Experts of a small language model.
Size: 13 layers, 43.2M parameters.
Experts: 64 experts in each of 13 layers, a softmax router.
Training: a variant of SOAP for the experts, 238M tokens, 4931 steps.
Below are experts of layer 9 (counted from 0) of a mixture-of-experts language model. Rows are named router (the router's row for the expert), down (a neuron's output weights, with its number) and show model dimensions 0-223. Each number is 500 + 40 x the weight over its row's rms, rounded and kept within 0 to 999. Numbers have three digits each.
Before each expert's rows: a language model's description of what the expert responds to. This comes from a sample of Wikipedia text that the model never trained on.

# expert 13
It responds to: Lowercase subword pieces inside longer words, and opening pieces of words or LaTeX commands, such as enthus-ias-m, parad-ig-matic, Mot, frac.
router:518524533614481564494511457480528495441467515512518467517505501507508479492532440537467568506431500446517542571506473495566513540527487448532408523476516535542458515488516523477497490508471559605503480507474527436541507483562467553475485500471520509483454451501591474448517525443545513521470505457477512499448526458558501463489469489601440509495598450441492567545524502467540503429519448435540540468534543466514480469559544556500540492488458512472399465475495543492566478436550529523454525520463597476563443483512510444488498497462501464531475547500499618430517449432512535522463511536480528491505563560535424478536468492454549557473506517513529458487522504480496465565539
down0:504494447463470507536541474522439589513455593507554511471497467538498515470482480451496520467456522541546521435433565480509499449511536481503490493466406514435495502479563487515478510518503484498543558485552535506505449509542436491520545515567466515506503485523478487430465467452513489481526546504473525484501532475481466537464477481567459427480412604536497450418431551566522560515569526504506456485430460476543481509488508508602518526521521517495401506520458548516549580470481558482441563513515514553508431451428534499472476478543493566473553487458500476514498544489600586420445481518492448549496522530484437505532495517516482483458485525439485413530506492525571490469459
down1:577566484518412450529453483434528444489520553458580543476537511490551457543482466551462429478542494504561490459469493539613497515494505508481497506448463527543454547522543517504451503487525485432452555521496476497474454442456506493506487531522482539535458474423513528439428480553502519536429489438470538463456445454455497466432496501487450439564474508516453513428452482467462480456547490496455465471529528490544518478493519507535564434468476558542504466501505476531565500534491529503534521484518535557510494588441493539514521466545466480522435500575419590541496487493461509542532500491424515513440496565480502471383477498552528475553479500544512475467528447456410491484441
down2:490496489563440563536489505549480444416538481500438576491546443569535516578465460427555525544445475576557459488545501544502492502483501537569548464491545512534462490504472532506500509498422506528499441478534569535524468478506500528548490519501501475581445465485429531472570485462450550473538489515389552487430584492437502502583515530474524527475549531475548495557553408507470423469495484498461527509452548522463483492510509442469458486549532575478484469512487524513492518425540504493523501484504419504479448504460496563476543515451525519459510511476521515498458496437488478532555494455480500533440507456517556500462472487398495489521576475522503598509470558456455506425502
down3:548453505558527548447499444492498432445478508482530492602439498500515569470458540442418488439468443501448591518495560471501393469518536443484534498449411498483534479503452545464486468456460448467469507497488444511474471500484440539476526547479452536490473505443517418454446545458531518474524515486491543504434483494520505538470529493490479545525506530494459538517569493452459488545471492509478500476514567507464437466486467580546545467522450490577464494582529458522494550435515476514468570497501481513491537466558504451502513491498448477486497483478493498575389522463513560470507531472510507535504482503495562588528457528600510443475495452526513439500476543574541429571537
down4:499529500573512506516422515413496472491531490477446577481475552570518547471520564514541491529446558537474532461456519526523530538442487532508407538489559490536477450477532441559519484512458501519519591560489474485544533524537492502483527487469555478599557458468503597477521509475513536438517514491450454466547503576397490512447456462551488503509514485548541479456462529508559508480517504518512442530499450506555454464550474570502475479537495408556521537443418448479524480511503570479512482506485567510424505461525465553513523567519557430471516524473546476529479476468504523498477518542461530514567573568484537391503505538525522476446512487421460478513502497508519561512558
down5:504457447476473521482600484442425479531463540516460468534498472456534541441537524464533491462490451451511520479501515478497461439470410467498474465549455544517614470527456444481477549516508573558511480568544506553420461466449501525487446498470409491512445552518426599538563512497451576518542517451511541480484510459521542569450582475456462500574526497449528476514497517534551480523503514568483505518523497560496456504528555508576522453444514530435463491520506476483532542509497556445448527519505476505500486510449487412499468490550475528426510516547466511519463541526439460421468486475487473582528495500482495511547479506415468524587492473535462511543492506413517509494490
down6:498502482466516501445479471490488609517370532572507479491547491487431532581464468496495466538539520517536542519499443462522448622496449510512491507520573558507482548438503525494454535457484539539490478520487494455548459558558469495486481590539502457513507486519534469403520490418520536515463495562477481496513561488475528487529552470495449497441567492494481510508481503477545477464488424495507578440532453553567489564436562465472495467487545498541521494483467524554516479514488489476457509543443492452494476497466514499519498526517556560431444414465470469468355503538439538563551487536471497508550557548509491525526527465453495488549486474435490505543495471464462563480533
down7:511472501502416476553526490527515499455519534556491504507463506478558532516432528496461558501584526511499496527479523478583476565463464526541450536474511522505476554448462503468489496476512551471530546428472566473499512510494524470496465487544542541518499488496467365544441531432502559448469500504494508483460519466508403466558422531521443456486529487499448551424589552521492548418566465538484482538452526561473439492609506545502567553472500462506472475451500514496535468465454497465528433533478537530574545487497469589550493524500497536497568516489453494495556441530440516507503550487520485520554484562546457552466481554550511396500483575484464534527514479532493463499454
down8:457424445392440484479447507501496530485491491467493532532524515422472516490501521484520581497498527484466483474471530502440528532479513527462471491571518442548418503503550500502530450468521466495449531460470514516525411455522522422570490522448467531563607523536494481447547489524504533545413492553508509494466490530516519513541470515489484544437474459535535525500462445441454505592515456515420458431553540481570601505536515488460456502491529453507461497480481493473558501495552490433514494452510437524459503521488497501562472537459533528501421565535527503480456449510567373453554488516499490467479546577564495538557460522537529486445484537487496491552554512442537456508486

# expert 38
It responds to: Early pieces of ordinary and technical words split into fragments, such as f-ran-cs, magn-etosphere, cru-iser, M, l, tr.
router:497516479480484501456525548471518500501507506511536444470487476530486484435412475504504501510479414516565542509564554441515501492449561517441455444516550439427470490528540528515528485583489554546543527419492612518476506512565553476496454511529444515509564506460532473431436497466512534458486479448484474539547569465494560517467513414456476529491546567474451434410572496552513548449502477463549522460445533518502495509420495511525499449529505504576467486484496500503516528480466533493564530479469557440494511469450585563489460452424486480555460508542612478551493427485503477500445536520491569499518526425502502471539497490469513539492503459520480529516443486519474545412498
down2:454560524522496500529497508500536460558476485512432405461563461516486505531482486560489555467487473527545519520479495501464476457485554595490465539532491485566567475531537483502520475426521479429486532522502498452502453507472501497550435488594498448515457557521579528570545557562521524436511467484494507482511459480567494532490496452539536442441455479516529429603500499489490459494478531581499549498535499494498559498568464550616523458522565564466491554486475475540435521587451499509507511497462513489461487534511540441529523491459470603518529430532505453466573474575536507426547486449473478494495483485527556487501525458522464496564531474530573456472444549535551490492469
down3:509547497565542571564479433526536495492546478448560498510497468508469518422539536448484496443540479474539504590555478592519511498520517545529488509547488521451448508547526474503519469530424497496455503507499475431505465521553572501518496463512464454462574434503542501499465528500478505511526541495411492500543491441516494473489524474456509455557513634571523498516521551419545558457480490499551475512537565424477497527533523384556519535487522474469481498468534510506512440394454481508547492519516538490525475477483484495524507478484476501464496552523448567572527571541549524547519546506559474474472481520438482497509552510436547470424537432511542431474398480458493535483463
down4:475550549513505575495514466469477506480519487458455498469520456547471482465465550507526549499548410465496542536484440489486512549481502520484459482462413431456480497541586450405577615455492533514460506499503471522491432539523512523544468511481487577589498506494524566496480580514477539496493502526480487503481499502535492472504488497557475465492521485536567552551526510497497483541465530540480524473512446555528526469595493544503497482488511605501509559474477495524564534500498483482483454545430517519508513506511472539505448498471494580485491530528523537543498489445432418531459443502550487534365561527481518422551541487581512466487503553497534499439465571474471493469631
down5:412464546415540527483515556563492523538456506535514605533527546474499411534435492477438569508482458497474522495467587543550486513460515511497478547483440538457540474526510504521513481525520541513482516424490464489493467468511485491467420492523531512519532510495482510498458552512536500517556413522505474523505477499496539501532545510491495467467519549534613480549554514487454435446480470459546511489446526591513529582479460578514545566573475446518479513482487494448524467497478496535584484556432486511454479509537420536473547548523530546509468582526560493587447524470458407456442516504558483481465489486458466469516503499500459544525466509585529412486485508479512498513416
down6:499529478444519456513502515489509544559526465533482513526493421578488468506540585461557540456511506486493532459534463496517501503473492541463491606509406479550488504422567387450466510493573471419535516485507423512549449427489489475577506493558423526431442531489496511463484553452500550499477453530462492483506468506552434455424463459500498445521412463479506527489468520469558470545524531532448534506539462525523430544561530578514486523511515539484595511455425470487571570516515414503432516543523499504537477500433511510531461449508516452544506452528485513502540464550499472459474523416564512549472472524514530548481538478466439505496507459554466498521477485516512489507487
down7:454448436411502528461552462486493497504482507470414428450566491506453551595445416491533522472502499448623480496537446490572527567455519538521500480530505540465499524430482495554468482518521498479414483465512513534522539508551525453489492487530556498538512528510489537511630492454541548520506549599517416430480519485505465497528447472485561487453461497583506463551501509507452473528542518513508468521458461517504562565471490467536458503506506534512538516491490536506456543514535456486503470440501426497529534430478481526458525480506538509576531468502475476536508467495420518437431445465494487494527517494495489492443507525463434502475460479510545558542439599545491508542418
down8:497521446488626513453552498481531511558492517460457533526528530521509478514491459536479508467515489508437492513536502537547522477525517459537421435551454435429489459511495504493519578461518535450545458566435450402426485510530511529468463577456478456468545481539419463448516502541479530489548453509480526487491466486507483531511564521536527480560514525521465584481507511477541461524434406466419477570512509449486534519512540519560475483505510447471565457529527485428516569553499574539502530495509494469562561522498449449522514584496525522481493518520533449523526539432469495473507470467517483438508461485555431510557519456593524482535485459554513489520503505477548627470482
down9:454496504462519549489573517531482489547435477565505565591484491529507494475522633507412533420500545509528445493538489474666465566479496489480552536494480468492517419576523510471549537482590482503490560427512528451568567530500461512421471491485487518523553565477496476461494535448441485460486525516538510491455528482470491484484454527424482518542468507507519547530490445472488505453492457469515442513536511481544519476540517504526523456526474469524532573474550498476471514445518487543418533500540553527519528446472484520546504519485543463518429508521487394505428461481483538428522491526532539447461544506512405516525542491556493550523518554484511445474502481496502476467544
down10:480481530528471493413547496494453457422478518481515474499441509496487573531540454512511473470487455506508492588478512515534512579517527509391481542499501458465464552429485498541529462487463470520538448485475509500516535454529480538583525492493506541412399489474494507524478562465510437477503517521492476474544566503543591485519485496522450470498498565526479517459530513486495509524492484527455543438443576464475489493470516476444483500560453482528562489449413532438509519455533442519569526512498549541513534473562468421540616417519542458597512531478468497461471489513485498496492523540468524465553576515526481495543484494520452470555514500442400476522511538566497531421595

# expert 36
It responds to: Middle pieces of split words and common nouns before of/to, such as ham(mer)ing, tresp(ass)ing, head, number, according.
router:489534503500490523450475497509576496441510517511454497504538532501504460476516524501433519527445476548464487366464550494502452454540458518446480527531510489479488459516484570430569415537443563548496470517520560449520566498481485490500497503497534518518563473498510492474519427514539476484500575518551499452529539439542558477513544551539537569534473495519505518430492413441501489472547535491494515435445510514493469528538499579515523544483509523476518555479375513501498393555521497555467539557426561476542507520517529556442526558565487532603475548502567482522513519505528514440486461499473523495415488486543522475483488562540544492450518430573510565496465547455449523493528
down1:427498510483445487457507535511499460537553455468524483420474474476502553478465495508529523519462500518489517475499505456442441531524521615490480494525543570453462513490510503469555504433431402473482490477435554505557483555423449439524474516532486500505521561506547406521515536447540510522474493504476496434533538531465497471459504466527553513531481550557517515501481499432567508558517566579441501522475487476453563478508505429518541582476382499417519520490488478391566468467548473542476511430464507460506556504514459483478584486539437542505485515487455441432557493534522495445474548498498471540505458498490552534536501507460545518502458478404505515466495510491533572445509
down2:539473456465497504501487523530515478569541493563505488555518453502437600527552506484543455508526470451451563512495517517494502558500496421518534542468472508527485524517561457498488466508583522437454401535491392490561464454488451552489517482558486525467524524481450512565484500574475492469503503465561489471590445518476415517461559520519528499562427523585514517474430520439509536507488512458438500531543515513462412508410552501483580497563563473469443564489470419541493478540475506470480479501574475522485553488507542489558462451507495538440521486513513441462455549514446531484484500484518510454451526514500468521465514461542515475542508468511508437515459464537478503627485
down3:586564499449513505497477542484500472561501542435459493441529504555574531459437415563515463491457495507561565555472543503504432507455507537483545473519449460566500457520540462511530408518530450499482490546502504497451554485455509558520516470539486558442460525492548487533478496509532530510499500515531490491489427497458498471546566547507508435505474489544494519462408511509508488510545484576508455490405510505552535498536453474539478463494471419496565454513481391441450461557485531451456470489483500546471496400468500476474529478531517459546577520536474502505394451506542493459452510533435574502517538477514492499527537489500490447458451583506571578480531511536524475570534
down4:431491589516607539543512434482496511573561470527475509483506531596480494500516517512484520552512518598488467546444528501523430493511467505496526478449487480516519564472443518549488492538517495542544493594532515481494455542416581492499568475509491458514475513602563517486495481474468536505485514501487496507498453578507556493422563528501454501569530498512510514562475466528453497524492511419511491515565443458475487564466504463539599468550541519493527480490468495524470508450551484477487486506496498453480531485502492604587464471461474435462511451579471539518505510439544501496505499498605481528502467535483448421530520494498534395458588466552555496464528501529486524468519
down5:509551470460560505437552487530463488481475458455464586586500529470503532508509501482541398517516475487554430510487505502444471501528474587544500468470484494453443516506518483496492517514547458507482510468517464523476546577443502467435572487569513542551465402472469524514511508483578522492518437553505455502446487562490520531516590509474523449536482504520485526524481535425408413456566487489478525513480452513455510507527554576459534538474497466490463503442490451478510445554519534401408411540494436468489519477520482437470516452551517511434507527478469543528540462547498550523471496512521564472545526531465529506497479543536442538475549430407499520540442540506464498454506
down6:531479585512452509574517477425536480482436530481583534566469492465508501497460473529490466478482492494526531507510568454477538499497494510500546481523480506518474542527483424512427539473490458517531496438531568463468495507514525526516457450429515481511509550522554360490564486435439474461492465448471513459537554452498450486565504481556474507377598526456530532558545573538457485508490597490519433483480504518494540541466500483526448524485501544509477460494580528481516440412484475471473506501525493493559501479541507514533485538477555477541522553526473471526571570467533543525478437523509516496531469513521547508484495469570486552556579511556514471438474463476468597527578
down7:509512494551499503478476529560503563495477502490470566500489454463534531472588495488475563521496521454514508491459590535566408478533533411592507549423498455570437533440503483432464492513517470507496543507565488506492481463492417437522517534509493466551471487499474499495450512567524530470500494466517574532512626551537545488522481486551462428476554487485509502483461531552537532503549533470522497505494461440489475439529529447512478502517589508461495513526508526512483508449509477491470461533552430546581467557532459535501520459514514458574574486455435479574423452567485468520517466516531544474453496541465470516483529554518482601477459502510485500424471480534527446549417
down8:490523503513552495490492498484452534505504420478498539545473469503454475512497481516557487453498486561539484484556515538540559566475431480480429499504410515539510614456477488496507511564492504541483516443464453503543420560494523447499510571528508411538533499520498485481513556536555404429416488538508522518516526528424506483489499440489547471558524493569498516559529548472502453474463535537525523510528544531514506578433505416467481521488471504510534482446539551481410413518487532466600504460481453466492496494522446478533477487530467499430546508460508523515473446477498472441518436465515466491534436426534523494562555455512494509491428499467522555460404425501434521475557
down9:478489508530491439476613565495585508456485536548509458469527541458571469530461493501490507532503494565520502477524543497598513483503454463477560497503562525495455511521521524517491475549474537533531472508454483517492504471524614500497423541489482471519538503450542486456530518446526574526445448517507530487466522471432558486612465520496492469414559486511457542468548495476502490477475480457544506507433447488495546542516497544480582565513501581564505543495527494487515513485538469471484505600463531516495503467514519519542529506460503549541465503495477540516599538461505505548472398551498499543494595539446471592523519642466528525495538486516491500537474504460509514410536

# expert 11
It responds to: First letter or opening piece of a proper name split into pieces, such as F in Friesen, Rh in Rhone, H in Heteronyx.
router:521497528528412500526538438524450515477534458521473436485488595444492486447478476447457530513500539413434537452538444456502569544501511487488523569497473501446460498568454530535413531528630536536507459477441493518511537503514441488514518535445443513569476479474512486542469509474588507477512477508494555560473494486486502511547419442440417546475402484505468500545556538564545470442496470461530498469458490526490491476520506449479569542452475525478426530488551516512466557512482488484594494500518492458491499455512435517498440502460463547541550499514489481579462559467518494543483502487456542460540464496457467479550500526440455456597470523472444476464508472500473428510482
down1:485498509523380534424481523434518524405516503497531393500507618428549555530514513506490510441501462510443437491504504473515513425512492496515517547576483458475523553484481520534538531503559512471442554535510557555474512510485445540530463503436463474543448492519528511546558556474456494520508478510518532487448536565479432571483510516513464568603416457467441520510548445455549517462503488444510425419512529540506472500511537523465475507469560530470495473494567511470512515430554493514511482530525541460540525507474450499544586475394520591530514453489521468483503481432521499452495513500531514541457505496440514508455531509489523506486452533519502478415537501512460558454493
down2:518615570484469491495462511562435519475418430565591576508555517461509507473499552493500532486524507491442479499452479486470503489534531472527554453463442501469469436550534443457479493510548487438480494490517473510538495551511521520466467540517444457516552512517473434542472467442484535470563423538558517463487467463524482460460544417469545472462440528491503447459479486481448538495550521547441554512563501469522458557552489507537511473626578570530464534480499449515498455472476545537541491492549541509443466466541537576541479518522545496445557494456494511410577480541525438486490495469498524504445442493482530492504419451467484509459528502525439481512557483537460518459454
down3:500502510500572517541479438505526496514536466504477518503490456508559481482529488460479411428461509420538564418474450458451527464496466458393519479574397517530507502531569510502524465505565517509505545469468481538502548532442481468493485513584457452444459537587536446478480493504464446515468530442504580539516458543418518431511428448528499487567477458539442519504483559512524502431502507476547456541467494462472516477606500542514537513464496517528512512567544434541502531465438513446576474514522500558467460509537487508541488551550412480503576508478496508489480440503507555491538462564440465495436524469500490524448485491428557498517489543443511494527538546548477485533470
down4:546484546555497491473477434467538469408532453534502515467438534581526523534546423534490498559536528490498413553512460536461578484544444518555497510533554510511558492520495476532495501447457560546475464483459530502519517564496575429537458549438526494525588522446553437411488443423485575485582455516463453502449476454506524479548448508588432545499457513459485473459497515494494515523495433529495459502557581472473529442532510475518486480513480498533465499413451489437547496455522502477512462475482481469518448484505554516550563499504494537450502507514511454445487485511531537549543541537460500546525442585492489519440549477481507526451437459521444506541509514484487543571446
down5:478497577465491533548524547497484467577566533547516492514451497485482525492462483553532497483471547427485513439525454380463536533533588495493524513482422553461514528551451509576525556511612492532503471464564554525465437609515547433447545516498495470472470480507582489496500507525543475484490468476546439533496480426499468482503554528545540483477481590527421466485567484533507457505538445493490416541439533525520454457461481472497472513451471535521437532466448452497487469528506563567527517492514518490428474480458493577448491465551517503478458463517514510489553589436492515512539551482506536520457517438454494540471509526499427496542486492532461461548578466517476490477515
down6:499561523534572604499399547443542500484420484489437549528505396529546520540556471503513480474547395519511503578519456538501497505460492511549499548434434475564509435454497475500519526511404540440557468521489521468423492486537532475538521498513565454494536529492548538510511505466466507567433516477544545481544547531546503500404444515495520504473474491454454519442518515518456433483518454485574545465454471445450562541551494528550458466473516438520509479536508541448528470505483464399567495480520447479483510507497502506545545473508587557453529449538547492531426498464525518504523512429461540491496478570499513519480499530447488498522481496482466510557490533459476526537454
down7:471591488471406460527478477493506573489554518511522494504480535478456457567500453518469516548468538539512572494486472516483527562446491425544480534494523491475466581485423533504482513553511498483535391501459476496554497543545492482486495495492489573498539488542504444496458524500513532505442560530464488551543472470480514561521533536418447485542438499515585499570476506506462517448514483473586527499487546514523515465499475539577565515470518492598523434549513517490563551436508469520539478485437505540516504398532439411493484531464519473487544561519504509469419449489508530482490509500543493560481568482387511430495478420495546537520546526543437552465515510552521507503559
down8:456519487531593507464494537596478452554509544486531477467503462515464500454511543531427529507512498419512519578451497589455588462441442485494558447571477455484519492464515447475546494470512517463556477493476459491521457482423501498471534567526498457478515556572534489527484457493532507494536554479455422518519494523495491538489531455514501482491461499509509483460502566487498432513549572475499503493518537540546546443553467556563503478419510507536517441501453437516401566504566546504499507462455511493433482453463510469463552492459517481522510526545514498520435476465550499446480401519443495566550434497494498502592509445471521521472502474549491595453433581531463489510457
down9:539465547480511504607568419511485568582521476452535529455458490488516563487467500530489537539482496462459536508544585477546465443543544429484445505499501451512467433574495450523510527482568471506497556493490431451493523484516458490557505456533510513502492537520508552493470469541511407496537559535557524557512518520561473557461555489438508535549467505540462514435509582526491501517461438528490486528590553520532543482631503492536531511443506458530474474511467494519476471523480503509452513441524493482458462533575460477499526464466413477569547528471518469549601487509512515548470536515477540586534479518527558456429446527550456513544492561461463492524540468516488506453486

# expert 62
It responds to: Single capital letters opening a proper name, mostly places and teams, such as H-atteras, H-ertfordshire, P-ortsmouth, C-oca-Cola.
router:489494549551451470530539425497481542479502468526424503488508594445491489537472500421472546499469537473430434468514485484487553502446541521507462558545477535444460488472408515486469519498526561502559524520530473553472541552511399513556507513444489533568462486567464498510496533478583498478470463517543584502503563528500486515562488411438440584498428514510474485546575491500562451454486501453520440439463500546465450418509499475555475539517509530468498503441531549482475501467475467448566436478494536504432465464465456551518488462455513495509522497497507487537506560503529513567462479528508536557578439505461461456487475472484442422575499537510507484459454462521534427473485
down0:479470526508423520520570588492441550393515535467480402487439531493561504439480504466496504582429468477547511465530559529450497463499421544504499461485518591548470478471425495500457506538525509500562524479441532510480412489476449447544535506471499546502470465490528452460528482531545575528421467506530502495459510414497537524546443524535426505533533533517520502524558495522534504506483481532556466493381464490523481549431541518490514536474523511524457477493484543500507538500411523445487505543546495551476527457420429499469476501474470519445503526506510452516529549501509416524458589484478515541463460512526464500578466509534495482474549529474476504481551554516549462432438
down1:500504501464474526517514503472436423463514519485448465503436498497477519497497490524491511549475486496532419503474583430493517604515523430546494523438484445617500465551550478529440500550512498461427484541510590547551505474495466532494478466512521541583506514455483494508503502583521454493565523463478494486494522532496432469494554494545548480463536434493543497490496470475500545572465457566399576485473442496452549475469455498539554451502516518486527427527552404525483502486466543435526517493539448532449494440617528505509509541530432479504509506508561564481618473466474533492502461456478497491505427531515535461527508431478506479539454503514458489525548534503549512449538
down2:411541445459520543506502466509450434523544567494445422535511539548426568454492557464454510481467429443496492480545494488484489503485421401496547510490529451463517514552477422610518502473484493471535483512500501416491525602477486541424515481515437429520476446531503497492489503490483468499511500430483535495455493469522563443527523464470523499499501504498405490488503519503454430496516543515499547509540448526552498547520554521539531449539454450461523522538490483523503543553496471442519530481611429494533507537497554520487494409560462569458500535491452387516580473474579523467461590490526508487539487463479491544490513516480463502480496496494539484560458525542493494523474
down3:452520474498528527553585491515577500499472460552440501474472492486516503513444509501526492530540560454520437509484505541608445462573492491477512455457500505523508544545485499444480458545507478548521489519410541492479448567369468445504438503484515423482487523452600568484595546496430466521469506510468465472558476434482501523465553550502441438482493587550521507497465523534468450446483473507501444491419458514562504429523504491499518544515515487497512521560483491436455497599411494512502478556502508446463440466508509448528478535529476525508498490553572497557442497511534485516471484424488459492461530489528467491544474519481475571490404516503457488507496508481464524473417
down4:528515513455412512524539491499554584514471558552471546491466506563463451523489469457459533480461424484479533540552431456545477496453509537508502515539596520416466560504462589519527499521496511536464470470510472447533527529479507546524520498481489495493502550472505457562533505514479514505431531498570570465515535506509519491440489526542474373541481492509545505495561510509526503509499472512513448504544518503574516485482497567478503511540436493423561430473430513410450499528528483502514442482461501500586481475525569417440527500492463473489521519503409582520527504423406568480515502535467428559527523512511498482492479583433522456527504442501490474533546530546519446437479
down5:507486514501518437464542465493538453439488518559494563451497515418452503506478477517529556518414502529483491479442511564515559505463486577527498525486492561520543506548470519426568468511531561507567508515486492513513508469462497462455545482449579592491475487531425547515467550518524518479549523543516491355487514489437580525403511543546506486444502448564475450592494490496503498500491447460550469516546541484481447492509492537495555527534511443467557549463571428434545514433478516529475507485489561511525594521470455512561480539490547494506454547456538519521425513473544449499477550491510531500468462506530524510469469472460479464497473523586477442565553515534461557480475
down6:494559461483586503481481447523499479489484525456510541454461535431430500507435546524502495567482525540499464512477467507552474445459482451493414551470492502509521513516577349487518514579565483422454542510522511533487480458470507575488526518549448554539504536531481471496525520523606446610407522542511554507566458483532498498455576460548458570564486488525520489558494494482511526498448439518496555528475522478501469534523452433423465462477533462496536451525479484501484524445507453528457514500501595587500493508486483574500490444551544548520560466492496543468477552516513467500472574490513459467551510529528511471482564481518520545504539547474490490542439517486456532491481
down7:530504503423514557511473499471494485483506505463504496530544564493523540504507525518532455477511456535519463480426556449508433483443547583535517531470517469466460487540562501543545500487505502463473479524507479459505542524578518562542506511553536531502515434544541522574516444483488487483458454538588544428447520581503541560421397554559460580476516547466509484515493427470511485567527531507489505491514456469507517517497434479435570587527490488411529446417452479463453472496478498527555466456460521521455505443519482514512550516523494472484544525469491457531645516464469550551458608532490507493481500459539511531538551553532533534526488520548454546526424514488470507501514
down8:481436438494511472480467519460452435473470529498562531464466586510438582498446523491521472511534470607528459490513541486482458550492479469436558543444587454501429485489395495483562490503418468497522493472528519474533564515426604497486479510548552494539460545455455532574512449504462477498518499420530473479460505436535500555462510471509488478541496516496478465485484599469481456542404475554533430505483447496489513475515478551521468515462523424521516509516459396531555513415482514464509583469553460494518500535533449472512422491494554504505565481490530496510493544494439510445518499507530455548472513515463495532467480497467512486452463431552480557481518458568503528518524

# expert 32
It responds to: Prefix pieces opening words and compounds, such as anti-, co-, re-, non-, inter-, post-, plus English and American.
router:535502563583540493530523520530522466515452448561487508505549467505531480535424474509533483537395548521464499500472538442573534574499538474486538475429520534469489507444493540526610521532499470462539523528463490462534540533498552490467555461498492509519509467475520518500505465453523405426539496512519520427574474479451561457538504529508532559497465470469477543518496445437457553489528527428535518490575465455438576569499545556489445511575516491561528486522430439518496436482568462543519483486491484544519518496573420494525513455429528444481452569545499584485521497525509447519546472491498529478437502490569563529514521519517500492459496543514542500438464479504493556425556
down2:471470475454516570466509481530503473504497544443561485488482504514525585520527505491450510584555468491439555372506520499509505397500521509445524500509503509523518554405505477511401499530520508496490471473514550532487468469527529497479499447602560502433515542537435519486476540562524546456544471505533589445480424513495527536434528451515489509529506534534507508448452449562511584523398512494462453515464535502551533485530465510412529487545545503502549465557568516578465528508482441472456505461470505545464556441542519527477551480573504413583552442546480492507508430541498483468500547537539498491425506527510495517514530492522518512448491534530516451530545517505462451488512
down3:512480546495496508526444445526564524499535470494453557517414466476523535544532482445499430522561509439487514480474552487546444492492530575496481463576460434536535476532539489498544516499492499513461492504540475593514466482481474461557513462556434583512429552502505515575532514512515481476521483510434471486414466519546527449464519483463476444527434501514510487465415524493524587533553493507470422552564493572547445480539500426504499515507517458504491504583488534481528530569443467533517463443617528501493537478438519482577544546483453503530561467475501531450531516568474556468504490563478538550540436460499510441466552446534482451547445483547500503544530509478570535496511
down4:469488474475505468499524476493494465470500444653556514470456444544471494445504537558470490500508483417386528508526519503523435433453519425510473466517508444523542483483534533501555539542507535503501482460507493449507501425554457524536491535504463507504491529586553531542512513492428536575464433453535518453558459473540468563527540521515421509504474466458518515524521431537428506591456527517567460553551554527518493587499531517514551507493488520509590455481495504562514439470521522562518494453510530514484494515533507393519407514525429464489474471425430505421410539474527533499526499528517565494492479500513503527452466544496513524512526557467515489508497435484495499523500
down5:470482470491544530561438517473530451486475514578470440435469451566476524489463514474521476465471499462546492543536450470425468451446475485552489530480467470510498529491550422493504482470466533522426465499490516466532480399515430532566500481531524483488491452517489479473515463501535533470504581465466438534531470545501480540475550508452524489463505543467470519500471504472448538583522505461435484511491570507540494483467434493546463506425500449531514513492483505491491503555444576459483488528444512460414570468506535434461518661541479506498591474506527486474328532564479525525497506520491525499539513528463540481495481444485513480488447454498427542496558528438501525530539
down6:496510454484558536503525549534486463505448409496530503468498436505467544548399524415502474470500465475519505471597486557474471448479510468576514473536475466448441492518490459431518506498529501422455527502512433548489544523457468495502504553540503505447493467543499505442442517493510505526508482472527528562433493561461571512575520483464518490507541507451500428493489491562486416476469442502550464506517519529512525462540547536497445523524454485495493538459525487503484467551456507542519440489413471420445425477501450530478457463503511487403466534523471514469474457449516484445433471426583554506541532483541476492550505542527500487471507562543483482517622485525460543506374
down7:452547545491478435505483543478502466481502498536491553445538581450426501487533522401570503512496503455466505554553458527595471539565516500536472486524510509486490538494410500604539508443447483518531482490502531516541495562466574485467526539512517451497488444475591467452493407531490561523507495513459559557467462599561542504504543501465466494574492515531524534512487550416482444414479506441471483509590593469547456484518527526460507519485527465507493499461492520463547495424592525468552512458497477512533552475498523505442498541471585506514559596482500503498509413485515440489527517510507500533493501484519515559492510468432506463477441484469507504505454532518433462513472
down8:565433531479513445516515547490503431454506518466432476501537531554493481574487438529479499502476533507491468516489576576420487525468498493510500480523584514510509489533485511530455555477528546474483566535577549500581448493536489509494511505476486486487539485508503448510547452509468498456471555487529495494436449468483458526473432507501510524422416514503434508529447506546475517465540575526497491479493527491505470565475498578563486520504520446541503472418528470485540499445556551502453550535532442446523547446457487528471493441566461459463521486468548391518493583489393471459481495496570500440557580471540473512535454568443428444501472430471528493505480527558429501471533
down9:541513438555519515523537446570457468540487543562498552469443498474502586498518482523546486499451559460531387507481553425471546545459513442541475485488477541488491514445484487472496449459481547452532560499442439510458528533468483534521543503504553475579498417497577561470502534456561551442512478470505537467498526502467549513461511471494489485477421520495457477522438532444420532497511497493498454434457516428480456504562451530497496554459469554483481458547486524533477490430500486466496475483503466484530538456509464554567475540493505425494500518488471476510682468563583539493465483530482569510496541527513485572481435538527458502521543471430490465534495493488531526478526
down10:457556544559445496474474524518516462512545553507484488558520460489507581443437415510554473471473542528541490527477583404474484443468521537575447495455527507518444427569491483560510536508531512528493541517470571537515474537538492458519562498508461472527422465438507482517512513506455459496452509524407505528589547509515508488492522541551489440479468405495484428495557469463430527522464470432533546456573505513468502487519459463557525427542520516527495477500471508509543525538455466541507513531485530482509476466522514559565534527528509495557516531447466488431463523497540452491496558575512502511508430527465501573462443511477603459474482506508554450487537476491485383504564